Experts of a small language model: 64 GeGLU neurons an expert, 4 picks a token.
Below are experts of layer 3 (counted from 0) of a mixture-of-experts language model. Rows are named router (the router's row for the expert) and show model dimensions 0-159. Each number is 128 + 32 x the weight over its row's rms, rounded and kept within 0 to 255. Numbers have three digits each.
Before each expert's rows: "gets" lists some tokens that make up at least twice as much of what it gets as of all text; "comes after" lists some tokens at least twice as common just before its tokens as in all text. This comes from a sample of Wikipedia text that the model never trained on. Tokens count by the router's weight.

# expert 11
gets: "-", "re", " on", "–", "ac", " com"
comes after: "\n", " b", " f", "1", " B", " inc"
router:177203102073190150119164103103115158193164138154137125126104134091151130089122100165144138081127117203141107127131127128153122102099137164119120182175113163117138130118101165126134120080136157137142129175133122110104087133115119117139171132188114176118125128143111131140127175106069120146108120084110105115156158181141063132125091112119105103200163118148199083112157117127183094115128092133128078055170182092136102105163176179132149214111137113081135145148146139242106075109136111

# expert 58
gets: "\n", " m", "ol", "m", "am", "em"
comes after: " |", " m", "\n", " J", " M", " f"
router:163141068101173159160198126087133136168165172140118143114082105104171041109161163128089144088119097176134085111145067092156125088111170182120093139115067163109087113137085149120147156141182162095120139154168106122149120189110125072219113137202089159084103176137118125146135136146131137132118139114128093146139093122129151127101110099098137129154100120109165123133145110164174156118128083133129127112193155128156109127138136158151102227150121091097171134156172176190113075136171115

# expert 23
gets: "%", "S", "L", "N", "E", "R"
comes after: ".", "S", "A", "E", " United", "C"
router:150169124062230151108153122127098186162155137145125137120092055117166117099151119106105145076111078165126125143116123089070099084152169167156138138100184202125102098123126173116115135126129077102163173139106136103125129165156131134213114155184125159100131180141117113139169186154117161145102114111069138216165147110136087133151064062101132130157139097137168079161122122167114125132113115126095123143120107077110135098111121169159146204165142115112116102160149096155079137110170129

# expert 27
gets: " L", " l", " K", "l", " J", " Y"
comes after: "-", " \"", " (", "\n\n", "==", " of"
router:149180107085254170165171107134097126136138131132126144163089098146180094121170104137037119089133114160161098147167093122096124169122126191125078167086136197166130089132102131122092182130109129098151136138127117175128129136074133089175115126186107170098128176118079111112127152120087144125120144138108098212137109135130110139117136121135125157170116141127167080127159154155184092125089094093152156155147126102116087086165165172142157169125098110084148075138119081163099063148160108

# expert 95
gets: "th", " d", " D", " disc", " st", "}"
comes after: "2", "1", " the", "3", "th", " D"
router:154201126078167117162175119128097186152148126170116126125051124132158096163152111117172124130116127182153105149074051099121077120088156133129075174074151135109129123098075141120094158141104183116163191145095118170144119166125157110168133169173132177137097128124104170116161120140153181124096141159113151194165122095139147082130068058085102106175126135115117061157128125167197120132131084135135111074151145103104103097158176224136109144134143115107135142142129091154099149130141140

# expert 9
gets: " b", "it", "et", " B", "at", " th"
comes after: " M", " V", " A", " B", " P", " C"
router:145158102064218121154144093131127150120134094180158075092119117124159083110137090162152101106138103168143111128138083090113089151121123143145078127072140147126092087159094141123117130123128163133145174183087126129160202180136185148159164096186086164072124127174141129175116154120146191144151149095058107138162175142120058127081039116107139083140096113083139132128068182119163117165106139073152144121160145129132131133146159162142134162121133093130153135163154161155077061119146148

# expert 64
gets: "est", " two", " one", " three", " many", " some"
comes after: " ", " th", "6", " h", "idd", "he"
router:177142111048192195145140116106096157124147111165155129106096070091160081077184128128147097138129106193141113146091104142087113141114096156172100124121137204111068123137107103149161116152150172115170125183158133167168126194112096124165156172148098127094107138105096170120119122137172175142052129154125082172148153127118111071143093089091133107184124074125203088147112127087138088103170095135135179119109149120107139113166160148147142158199127099124168108164143088143094143170136117

# expert 75
gets: ",", " and", ";", "2", "7", "or"
comes after: " ", " Cent", "s", "ou", " (", "er"
router:156195135058185124135188086140083124160161156168136144080133071127148130142139115181088136119114145160124103154127142120157113148129161163158103129129156171116096103186085116133123133100139143102160173139117093137177114183079128089145111095161085189100101148096121178121086144107167157101095151106147162177143170205144121120105106081092125124192124110102175062186149104123145137099133077095201160065121140117140104111156167119121069163129095107077111085122146118129071116152184108

# expert 6
gets: "3", "4", "le", "et", " pl", " pro"
comes after: " ", " s", " S", " pl", " comp", " Comm"
router:145137123063175132109174103082099165108205126122176141144094096123154108114136097119138140080093140142146114143121137128111102126101159181111098140086076231143142101120133141144126094130143213096142170126135106148181152165126181115224111105212105141127117129127102164140158156195108154112149136147131098188163178146161067085122112089055146150139139092156128081095121093163186123139133090080171170155134120119158142107192154120157163160138134124089152148136148124146102105154152125

# expert 0
gets: " of", " from", " for", " by", " with", " to"
comes after: "|", "ed", "ation", "ion", "s", "ing"
router:148216124047180165148220130107128083129115102148112105129085057103119093096124097123091130130110140163181102165144102101128101108102134170150071140118095152133128078134081171131139109092148075100139179169111133134135179142137178115165153174162120178104136103153124134147138126148121145151142158120070119174125130146064072065140088128087142132138115091119148093164090079132186153097138085120194123131149148089133171136149173164132170143132067105072136113093193141155116136149093138

# expert 115
gets: " (", "\n\n", " r", " \"", " R", " col"
comes after: ".", " the", "\"", ").", " a", " d"
router:184171143057186126164177149100096118140154122124108132114124098077118072084098161111170154126132097183122108136161118087087131119100187159140079180063113180147088096126091184143141141131115145126136163146128121135111094169115176076153152149212133168125099156170162144105157159179109172104086133118108102179128147121128077059116130128126087161175173075094142103117103126119166114112103052163162139110139102111102140075122152178118132182093084090128164129121168095149087118128162153

# expert 107
gets: " M", " C", " m", " B", " c", " P"
comes after: "-", " |", " the", "\n\n", " (", ":"
router:159206113093194134161233129126119119132115128195112200115078126121178102126175108098077122105113086154126101114123082130155112135097126152138080153116062153139100109141070199124091142127131156103113196160112104115143150160140156102172156115204131180096097150129143141107136131112096165127157133133130118160128185151108127106131067102108126115179135098082132122163133151172137136119136052093166162113189129111118095100135179163111159174128129129065139152144132116137114047127169096

# expert 38
gets: "b", "ab", "ib", "ob", "r", "96"
comes after: "1", " K", " W", " J", "r", " I"
router:196105164089194172109165065096063129174126140145126183125093138117169086123177153133072136131085134157157157168117125096135059153121149130078096123114134165157120125112077166139101144099170149080135155143122123121129144153131212168181126128135109209102123127134111167119157156106110171136133118171125131127131151157120103085111049144099110167217129106131163123142117168162227084118096091149151150105173134098150087137131111193127137144147131062116146108165122122158140099109152123

# expert 61
gets: " I", "A", " A", "I", ".", "%"
comes after: "–", ".", "-", "A", "I", "S"
router:157166101056229149131152106088103096145122119129119148089085107114159065166119122143087158104112087174093143158147096073068087146112155139184109110118161169134089137094122186124121144114130128096147112152123170117153105174128149094180137174149181205135141159120138159165142155149110195158131134103066154181139136105149106113133063091080134124156138121102202082132149112129121112125137135131160165118120144065139143113145148181123171212136140061126115093168156104174146093125136097

# expert 112
gets: " and", " that", " to", " which", " or", " who"
comes after: ",", "s", " wh", "ed", "ing", "es"
router:145166120034172133160201094078094135172141146162109151131152127123138063149110092126072153130109077132074110151154109078135097110110144155179130110123092147122084096110089156132178155099121113096147161137143066109164158128118128097166127097162106167078126099124109159145128159150100148103091153091079097181170139134080095089128095099122079143177108119057156109098189140102144099148154106125136161136099119076186118108150149129129128198119162082066149122108161118155048102094172118

# expert 39
gets: " C", " D", " T", " P", " G", " N"
comes after: "-", " |", "\n\n", "|", " (", ":"
router:172207106067182143141215121118130111109129110172141163110069109122207097103143080102098145105112084164128113112118055157126091147078133126148094142079144177165122112135091197151103110140139156119131171143117144133173116150092150118172159121182126176111120124119133166112097176105095194101090201126100132164166151141159101097151089097111101096156108102095150095154135105148177112121096097094157153080132141103134067127150184141150172155123122073084160109147173099139110095147148088

# expert 3
gets: "\n\n", "==", "\n", " I", " O", "="
comes after: ".", "\n\n", " =", "==", "===", ")"
router:111131108068186164163178139114113103137154163129118148150102084131166067143135126106080174128129108158144081173121124131095115116120151160164105127145167157167123123124076181123093111141141178122137164117099123137125122129084191113217150142132108144080116141152153190082106191117062139124080142075128083211175159167134141111127074058063134137170160110081164091157144124123175128104143101094151172123132139079119091126137162174110136185084171077092166102116145121114107106146170143

# expert 72
gets: " F", " W", " f", " w", "F", "th"
comes after: " the", "-", " (", " a", " N", "\n\n"
router:197150129073228141113179137124091156123128120191151148132078117088164088150197079138122162094118077177126088156135096093138113148098134180146093161115138154105108084128160144112091138115124158130135130204134134107128087154106156118178127161167138140094090116149134118147182167134123149101080122084110156215179138108162082116131121102100112102154108104138159062163125083150149097129123070097171129093141137100157071109156188179123119159154155081112163142139074152149134089119118081

# expert 88
gets: "97", "98", "94", "r", "95", " p"
comes after: "1", " ", "6", "7", "8", ","
router:150177125049229148164191150110111112159146140177146101131121100111166065141131175114117137097126116141171116128121065102108111132120146146156090140145129168144139156112084161154124135154146136084176166143124164181173154171135151150174092112179152151128094150166114132099106146135107157167103144097114175150148149128129125134102068118089081207174129115076135128127117079125178105099096131133111148134142137090144171141138198156168159152148138121018177127087169094154115089116124195

# expert 108
gets: " B", " b", ":", " G", " v", " p"
comes after: " the", ",", " a", " and", ";", "a"
router:147149127048172158172166125058172193120132074158108136123090134083171091086144136142101120088121080160107110135146069119138122146151167131126054119092097192173067074143117156111146137112115119127181191119089119110125158174152125136185147126224151188146130139154137154129107166094101162155103111141115101154138132128136131095128106141157108100160099078119139107106126069130224094121089099117130169078167143107125135102137163165143123152147134090122161108128141106207087133111157158

# expert 29
gets: "1", " M", "M", "B", " R", " J"
comes after: " ", " (", "B", " B", "–", " in"
router:147132156082215124127179098107106141156157133137101163126097144098161080111125114124091155128113068166161074176114086142165106159143200160165108135122108158158111118140092179142116147096167113113106164183147077118137088184120205095184124128252119166103139143142144127137127156126105187151081142130081121166127133158126130089130072075095130154129097081134127097142168126107181131083111138133143154127136152072136136121135148167114105167161094112108135113141126117227105097094137083

# expert 50
gets: " (", " \"", " |", " the", "===", " d"
comes after: " ", ",", "\n\n", " in", " (", "\""
router:194165118064212120137189150124106127136176152120122150143132106093176094105108107142084169116125105151156105176167081121143112173081126156152086157102121222133137099124095205131112164159163129118162154149127102122177126124115148112145162111230130174089103153112183131118159156109106156113133149107108101188118137150165101074139126114077092104213121084103139063120111126121152091114121106172157114121152111076139135075167126173147128175151125093089163129125151117143101088130148174

# expert 13
gets: " |", ",", "\n", " (", " –", ";"
comes after: ")", "a", "i", "\"", "o", "ia"
router:162144106000195138104152107085097158128202110153116121131099126107155055139155156130070146080142121145141080166144127088120089146090142150149067140081130169136093073177098204094138134076159134082116184170132114134130117152139137137154115132185126176097153110139135145150139184111113162157076166100114147193117132177104125079120089146123127148229100094117168138164083122131115100119132104136164125141174129117140133104119132137161167131145130107096118112136129133184090119160115127

# expert 111
gets: " con", " cont", "–", " Con", "ar", " pre"
comes after: " C", " c", " D", " B", " d", " P"
router:151206101089203138141175077099106146165135105150134146095097101104136083109123119115150111118113101143126056154121090078097124187104151147193096138090149181101131141147116092139150173103178148149166186160114106130137142142153189095176151127227106183120164107138135138130145119126187161140107110113103117111146164166138107146147097094126094132154170114129145102122128126147157118174154098088178131080139123105117138077198186109197132179092114083060141129113144121151091079155179107

# expert 86
gets: " |", ";", " —;", " that", " he", " st"
comes after: ")", "0", "%", " ", " —", "3"
router:145141126064197138139136127103105165126204139148113139112116145092156030125127123158047160100125100145156109168121126076118109168095150171154063163100106170137093065127083197091126140086156160094164176157144135152147141113136168109150163101142129170124094134147145131162161186075061162132101157118081142151155158148128114088119074150097133113165087080127189129146137125117140074100112083129149143105187148093132131073152132094158142154171101119086117099112154098193085127138148131

# expert 7
gets: "en", "ad", "97", "d", "el", "98"
comes after: "1", " p", " t", " s", " P", " tr"
router:188186151097193121098156142078097115158129134171129135091111100117197103140162124114131098083137093132178136128132120102128116177123107102139078162109155142130118129103119161096091130096152140050143184114143109090140123200119158134145108132164086212109117134162149173134143141080125187169053161092080151176135120120120094120082132096066137129153109097100150053124103140161189136131098086115148161112120117060080139066108179153145164149114125137079154104152148082092099136162176120

# expert 10
gets: " ", "ory", "urch"
comes after: " |", ";", ",", " in", ":", "|"
router:162149115074176161135223131063111152165122141130144124107102143086189088129156075121117144115127109161161118139177090097160081094138135120136091174108120199149134123140109113120138147111181147090173169168128143143188152145119169095158138088137110156088094155181138178125133163202088139147126136127099094177099128134120089089115066103084146100217103099094129070164123138137172100157136111082157146101124143109156108138159176158160114151126093105061141096127176076149074109144158123

# expert 96
gets: " and", ",", " |", ";", " or", " wh"
comes after: ",", "%", ")", "s", " well", "es"
router:144166121059174156074175108076113128169142103144149137187112103112147075100160169133054176096121066152138093189149124105122107143134104133122115145113120141163060072143089141101149137099136140155137188167138119101137130221123143101169178103173109180060132118126112171175120186091115169172082144111090070195152140138084093143162138091138099132164137131087164120147129125128144111150116046135143137112143148097167087112132119134094128178142146091106162096149158104140082124123124089

# expert 47
gets: "2", " St", "ow", "5", "all", " Gre"
comes after: " B", "–", " St", " G", " O", "."
router:113120113040214129089176076104131173159144107185074166094143115119153115107147108128099120084085097179214076157075080064130090158133169175123107134097125151119141120097123148133182123118149172089110186147086143113157115146114174130172141145181167177144122130172119151160096156106111127156153141112120101151154170166161066133116080124100108075184108109077136062137179123137148094111118062092146141124136120121109115105180144137163142152148116123157125089111131141153096070106119140

# expert 100
gets: "1", "2", "3", "6", " he", "5"
comes after: " ", " (", "1", " $", " where", " L"
router:120143112085255158146174104090118147186149132152148160175084097102165076074155104121114132092115109168176096188125151090148088125108149158144116124127144171169105088120070166104122141145164150138160130144123110146133171132158164146179092113187111159103124142159113191158101134161167155118141129117094093181162151151161082116134100085088157139182140074109137092172143144183143122105090103114198144132148185116128166084168158187160126166119101151129156144145160125170135076106129129

# expert 120
gets: "|", "-", " |", "==", "===", " -"
comes after: "\n", "\n\n", "|", "2", " Year", "4"
router:172141116096167147124215078083126188168123120135156115148060093119131148065113097117124156081114106134148095093110048106139070137098134145172067121120121163133102108111103159165146134072116156108116179124129135125115133166093165141160153148171145199107117130145123168077157155077079146107074143103095110219139177142096125122107121110121121098175137118093157065121099134159141095141152090124158134118170139200120146112134154182179143159115150062082151139142154105173133084125092095

# expert 91
gets: " the", "|", " The", ":", "The", "the"
comes after: "\n", " of", " in", "\n\n", " to", "."
router:149138116060155145135210075084127119153113142145173149133087105116124114101124137095116160073108111170187100158116074127134116157098131139155075134126120142129081130140083168143114135112184166115145215136119116163161167150120162118152163128198110150077071146143125175137126114143092133145070143109102104183188173174105131091133106109072112108220113127075153076130132111105164107111072130090144140096160166137128092104161167136157160135103115067062111131199151108134120100157098114

# expert 68
gets: "-", "|", "–", " -", "ber", " l"
comes after: "\n", "4", " Al", " St", "on", " co"
router:197165136095194167106184105129127198150157143146130124106110122114147118105146123139092109060106110181139094116131122108164093135043133164131114161188105153123137178156097154124129170077124159125119164154145114115128102148141178133128153130180080181092103112150114128133165169125084159161124116106093109211182160162145083105081100120104123134159166105116165072141136100156185098150183108124128120070179164105147138116140181176155124210119144094094156117138132129207121093106116171

# expert 124
gets: " ", "qu", " qu", " Qu", "urr", " Spec"
comes after: " |", "|", ";", ",", ":", " May"
router:172187116111193145105205126108079156142150167187175153118128113093191091153188090132113165079122099168150146182150142117176146113111114146153076136123159164128113108119117131143111146079162146092156176151146120138117129190128146141175137114186134163063148140156143217145136155132114123155094121140123090180088109149143141060129055099086104105200090100092126120172079128124200084134124083104184137102108142137161072132160153146144147150125106125111133110142168097167122103130141113

# expert 73
gets: " |", "al", " Al", ";", " including", "ike"
comes after: "0", "2", "3", "1", " such", "4"
router:163226141051208117128171166111149138160172096155170136157094085114191118104119131136086155114107105174134141149129108066101099151111131146137060136098111142148141105115086121106113147080126136108139169178161117138157104148135119121224160116100097148106135140117129093135147141092110175192017114097128130165172151142112097097120116109098125156180063111086137080160138160112121100136109087109151146065177124076150137100134135139119137150151118112061126145103130096161142106163090156

# expert 121
gets: "\n\n", "==", "===", "\n", ".", " =="
comes after: "\n\n", ".", "==", "===", " ==", " ==="
router:173168166060208162173187102077095118113164125204111165145129087098139155162153081148111146121149104152135079154093096126145105160099127167128075113112120175150081065123079155132095128101153116100171157151120093158153140107083160104158156131203150147157124137158099157120129183142082154153079168144117154207108158132152104108159099141091052112142152123092125092133138174120145124157129106124161153110117131096103126122145149164113127201074120100094163148148108063163144075169118138

# expert 67
gets: " L", " l", " R", " s", " S", " d"
comes after: "-", " the", " (", " and", " a", ":"
router:188185125089226154118191119120111128186131132166123115118140145111173124152124106128087168092084118195165072176085112090144103126104116173176088157129141165163097114186076175144116182150134121123108174139136126097156135117119168122109131146182131174095109170126083187100174163123095138124091145152115106212122144137170116096152101160109110108150074103103158106119118145143165133179080095106160162118150121138122082084156132116128121190111095099053116101131120147158085113162074149

# expert 12
gets: " ", "–", " resp", "ual"
comes after: " |", "|", ",", " in", ":", " September"
router:169158120068194115144192121061108146146113102134168100145111130118176056118134070141115129109146109155137120136132099068136122070127134177131071149129155199142150101139109165128140132084142121113173152141124123173112106152091138145144109112180117164068131121156130159112143139157093138159111135116103096135107116130179085059134068107080164104255099090080141113160083118108139112112144093082154148117127143082153088131175183129176154152090131079077162103117159098166122098132155125

# expert 37
gets: " ", " c", " more", "C", " C", " most"
comes after: " |", " M", " m", " c", " un", " C"
router:156151094093185160088175090119116163138181139118141141149131117102136079138164070074141177051129111203157060162138130132166122099108181104153139184092114193144088108171101145143117127156166126126115156150145137112138156143099197082160200118207141190137110177144127158165107138144121158141109127146100128190133150130097081089109082148122137083167085106152125096156133157168129105142130113094182151117132101121118143091169142151152130165159095097097117128133178123186064096160168103

# expert 76
gets: " in", " A", " In", " The", " An", " an"
comes after: ".", " ", "-", " B", "–", " and"
router:183187104026166159126174084113061117168114118154145153086136132114146068105101124160120120116120078186140101152152088085147102134095130148121095166092105211110123136164113161163116129104166130083129191163154160115161118189129144121173151179195150150120154142160088144141101139061093197114103139120086102123126146149124131110104106116130088126119066109109156127119167154115178133126124134122198190111141153092125110084151190177123141152120114115120172075154105146138131087182143096

# expert 22
gets: "1", "2", "he", "0", "re", "eng"
comes after: " ", "–", " (", " t", " inst", " w"
router:135157152081243148135208113102096168172134143158104176123101086105155067149120098105141140093084124149137113171139141077138123104111122139123058114126162133134108165130141166126107147114132149148123190162153101083133143140088166132213144109181125175128164166106106165123133160162109144179120159127105108153161157142117095151080074076094154108179103130155192067160175147129146137104161065139162133117116163034111149125166120110148143110170129131122144136102173118205117120113119136

# expert 57
gets: "o", "a", "u", "ra", "0", "1"
comes after: ".", "–", "-", "/", " (", " L"
router:115193065120216147112186111116146146213135144148130179133116077125173118156168147135142165120153097156136109161152114101103091191143129144148073165118083191130111124133112182082148170125192112126162137162176098098156096168134139134194108126196117173134121125140141178145169125105125165122070144151078098182166141181138116080127127104054104107128108080076186122161177101161127129126122126123158164110119150114108099156158136174132171148121136083119124089136177117163110136155164140

# expert 102
gets: "ar", "ur", "ir", "er", "y", "or"
comes after: " S", " W", " H", " s", " D", " B"
router:152160092101215143088148128091148187194150142110136179130103131078144087113109131148101129132166125185140102174111080087165097165111142149118106187137099152155100114109120148131156112149173160103171157116139148138146091143136154108234159125125089197116143152164114191120130180149090154131156137098123109140143182146137086097156130091097113132188139088151178073105157132097126112156148095124161158154148140108152103077157163134165109190125168058093185153120150114134084076186148133

# expert 21
gets: "6", "10", "4", "8", "12", "3"
comes after: " ", " (", "–", " $", "°", " "
router:179172091037208176119142092107127131190155141158135142172145101097143091132138134148160164092132118166146144171100085085103088111114145152106092095110142204119127115178096148110108119102161168078124133198136156122150119147109127110151131139176134192107149122143094184113135194152112141136062112080112124182089174135121081102123121114092133104161131117133185092142171132150173114093129134107167191113175147072168134090148168128164143180156147087122142130128116144194102084174167121

# expert 63
gets: "9", "8", "ation", " work", "018", "023"
comes after: "2", "1", "98", "97", "96", " the"
router:149203109036202130120155088086153118172158124160120117130126105072174112138143053089099176128107099153132105134127111077146105101119146160114085108067135186133112084141060156141116161160122151091200187127098113104130133120133135128175138179133129164116164141123113129098169150160135140184095141104096148202139148132151136046077079084097148090176126096079144090155140145101135085169157074120136110136142120126119101113172134175133170164148137103106149087101136114118126124087177104

# expert 48
gets: " the", " The", " his", "s", "The", " its"
comes after: " of", "'", " in", " for", " to", " on"
router:182146098037174147122170112110084127164148117156198134108125094101110038100111115124113147124105076170171113156114107147155099158120170160128100107100157161156111118125074145155126119122147144116163228183129122136170112111090182148115149155185098197075128130168150111150126145098092165177112150084091115171139134158103102101111135095088102124167120138054155102133122119110155124137115087090151152125185133137154093087167184167103147152159119066084142089174139129164133079131140144

# expert 15
gets: " t", " T", " g", " G", " h", " n"
comes after: " the", "-", " a", " of", " and", " to"
router:147167135056226161139137134137129120147170128155137161094130107092166095131166076102090136096089106159107128161143063080115105131098177167154081123110142170160087107112114170134119098103119141154136173138099137115185152132123165119132121149155114185081102135186089162141196156122130197093075154118141076192156166111118084072154076099096097126138150061109150128150122137187172130133094089113189133093158146087139143122186153105126153127100088107102145126166102066126116099121130087

# expert 8
gets: "\n", " a", " |", "\n\n", "|---|---|---|---", "|"
comes after: " |", ")", ".", " is", "\n", "|---|"
router:156125128061187164103158115116098155148125135132174172087099121110141091104177140147104184082098112116158109118135114081071117085093124210157067125118114128150091144136104137159125155112161173120152217148096087114173118168098181132201113121146065158112147125181172133120142138095142149145071169096069078219106118167129126114090091119106105138198152104138136088158176138133103082131106128111159119121189131115120118151162173144152175167127149119085135106112180102131112108155132146

# expert 24
gets: " the", " a", " The", " an", " to", "The"
comes after: " of", " in", " as", " is", " to", " with"
router:159146082048162169119170078115089143161168153123155187133129092140131093142117112143121162073114069150162077186115085127139084151119133164152054159103128168135098146108083151135109162079201129102161194157139110150135127158091156118103133125176116179092084138159130144131134169130110120163093167126084131159159132162097136085135113122102146127218113103108151096139131111156167114141130113116157167135163136083128086096164166141131189138087109078148121089185167085127114040175147136

# expert 84
gets: "4", "5", "3", "7", "ar", "9"
comes after: "9", "8", "7", "96", "98", "97"
router:179169146021212140120183091112120129139133116130127165127117092094155117134155148153075132115093047156140123142114072127109140118127178202142105109151122206147143126098090178130151148085105170113182157161108110177163107145088142086183150129165144114112110153146136171093125157142105101177132166126114181189148150118113146114129027128105098132187131109106140146161129096137117140120129094182099157148177145110125088141136171177152155169140121099112132102145113078198144109154132131

# expert 18
gets: " S", " s", " st", " W", " w", " St"
comes after: "-", " the", " of", " a", " and", " ("
router:142139105069232156150166119120134172163150105175149147129074120141109121120138107112116180100113097176134144148095118109116140146097126199164085184124131118132129087114063151139132164116138154130154180148145106177124144148096168134195139113211156177107116124140136173121150179163077152090122126127110145198123138141150084118087060092107079169150093112107148073163131162134151094083096091061170172092182140110129088117203165118133143191138099091125129100131109131145143118114130150